From a checkpoint of a small mixture-of-experts model trained on Wikipedia.
Size: width 96, vocabulary 4882, 21.4M parameters.
Experts: 128 experts in each of 17 layers, 32 GeGLU neurons an expert, 6 picks a token.
Below are experts of layer 13 (counted from 0) of a mixture-of-experts language model. Rows are named gate (a neuron's input weights, with its number), up (a neuron's input weights, with its number) and show model dimensions 0-95. Each number is 500 + 25 x the weight over its row's rms, rounded and kept within 0 to 999. Numbers have three digits each.
Before each expert's rows: a language model's description of what the expert responds to; "comes after" lists some tokens at least twice as common just before its tokens as in all text. This comes from a sample of Wikipedia text that the model never trained on. Tokens count by the router's weight.

# expert 6
It responds to: Bare space tokens before numbers in tables, dates and ratings, such as rated the film 4, December 11, 1988.
comes after: " |", "|", ":", ";", " in", " September"
gate4:500485494534515474506516471464516519508473499466455503524445447531507486469551522486492513498491560476477481499507496461507492555512539502495498461495487531490535497498501503514478481505499584486518525497495531503472492469515491457497471476461491530500499499499485499502460486454498526501
up4:476459499490468488485507512478485480513539509470492492508507481502522449526536538536529551500486453505493546494475502487470546490480474473539518502487487506497487502507493501498501465521498451535493519434520511492508514519503452544496521503496522470535537504494462490543522528506505546474

# expert 60
It responds to: Punctuation inside numbers and times, such as 63:02, 10.7, 4,000, ISBN hyphens, and $, °, ±.
comes after: "1", "3", "0", "2", "4", "5"
gate3:464538517508527475515512445511500536436471488506527519486490523553488504522490517511504536512509526502491495560497503481490505514543508530487485475482515491505482520498486528459530524532503547518554539495493459480526534484495505512501476522504511501462484501544555535516519486531508484512
up3:497538497491481477467533578511537514529492468493482496497478480511478476510486542504490504487497495487464486451512482475556491517483526479470469482495484522502521483480487479499498469453488473443504456502489497497512489496517477534448509479516487568492486511529465488486498529458483479498

# expert 15
It responds to: Possessives and articles after prepositions or verbs in biographies, such as "of his death", "appealed his conviction", "Einarr's death".
comes after: " of", " in", " for", " with", " as", " to"
gate10:510523510501529465522520514527518483453499492499505540522490501528507538519535476454540501484483451509492538507529541506459501501483491463538503478497477448463526466509483541463497504493497494497520481492520543502508509513482480481517535507549496462515459494529458507508500485469464448493
up10:497478530458507463481517499522501455549491518494498527490506508498503509526527497535511546501508425554480542486514503489527508529513521525519495511521484540500468512534489497512467504504540482506531457535508495528458508535475461505502506507461503453454522473484503504493534492495488493541

# expert 49
It responds to: The m-piece after Latinate prefixes like com-m-unity, ad-m-ission, dis-m-iss, un-m-arried, plus prefix tokens re, prom, comm, em, im.
comes after: " was", " the", " a", " and", " as", " pre"
gate4:501496538493516508496484499514501495547522518519517536491532513503529558458485537520486506500474496498496483551512525483529487486497529518524521531478484480548501495504509473477490536501504521482505474492506446513459518468516443550464526509498510528452533467500465468509496475514519450468
up4:498503543484477505513505510545519496447531494485476491495502489471488487487526511503468494517529541500459476503480491460521527493478531542465482474468476505464520558469462533485477520496490498521476496504507537511490484478465497515473476551479515480519500521532543497520448555468514484513

# expert 58
It responds to: Nationality adjectives and their endings in short biographies, as in Brit-ish politician, Austral-ian, Japanese astronomer, plus common articles like the, a.
comes after: " of", " is", " by", ",", "),", " an"
gate0:488523510537529527535461526489525485499463489449566515530470518498488448458512506502492485492482527538480476484469522465512490479481500502517491481467474485488532521477490476475503487531527458517507523511440504473507498496482517522503511534521462485445467494491532511471495523470503485529
up0:508486512507529465485522500535480521520512485503464524500484501445536481497512517506501481525476552457519518537453485513515483544502481488473460532472482492488530473530485513512505530503462521492424505486539470498476447464538552506492475524516532494511519495495497499511531509506501528498

# expert 44
It responds to: Individual digits inside numbers in tables, scores, measurements and dates, plus ordinal suffixes like th and st, such as 21-st, 27.3.
comes after: " ", ".", "10", "00", " (", "–"
gate0:520495485510495534524531463519516510503486476498505457515465502511455491496506496497492521424481525471507478507494497548475535525470525471491499468497536546530495492529540463505521458519500544532474468482461512535495473530531485495520509509512506512534494505513489497514538489450462464496
up0:533471467531494478533489489527465564522484562500495515478513531501525511505499483510535489479481486516509484469504485495521513513481507519495505488501529501537497494527479569528486499489486520454550503538508485455495482477508423451535458479490502502498478462494499499504512490502507519533

# expert 9
It responds to: Line-initial dashes and pipes opening infobox or list items, like "- Order:", plus capitalized name words such as International, National, Historic.
comes after: "\n", ")\n", " |\n", ".\n\n", ";\n", " of"
gate0:532509493542492515513522489526512505552496473522525464530496493520552474559496557522489464518485492550486489511551492507530483502490488511527506524512486486500486503501515505511505528542490517543519532538529520452515539506570485487465508502471524507475503500467486496507531508506518531478
up0:541502488497471525515499516503503471536484492505456525541497495483530516501490519522532520498534476482576483506520510434527494483477471467528452537492506518486526516464557526505529483496480447524489479516538492525502502538502481512509486512518512472516501475529447506532516498485502501478

# expert 51
It responds to: The, a, his and similar determiners right after prepositions like of, in, at, as in "of the third qualifying round".
comes after: " of", " in", " for", " at", " to", " with"
gate0:501505566534481471491494489525535477492523439506506543503546491438515518485510478536490478461505498500523540483504489482500504484510536494524505559554481506490492467539485521544511537473495520511495467521497516490525455501506485490482485503483506465509473499520515469511514514483539479534
up0:506518476470507505564520514517503472463486481521502533477504475535484495478472474458530521531492539571522451481492511491500493534474522533498482505519494483490522533476513495504526509503467519516508532488490532514541542532500516531536524482552506493537520467506488519471524468510498514465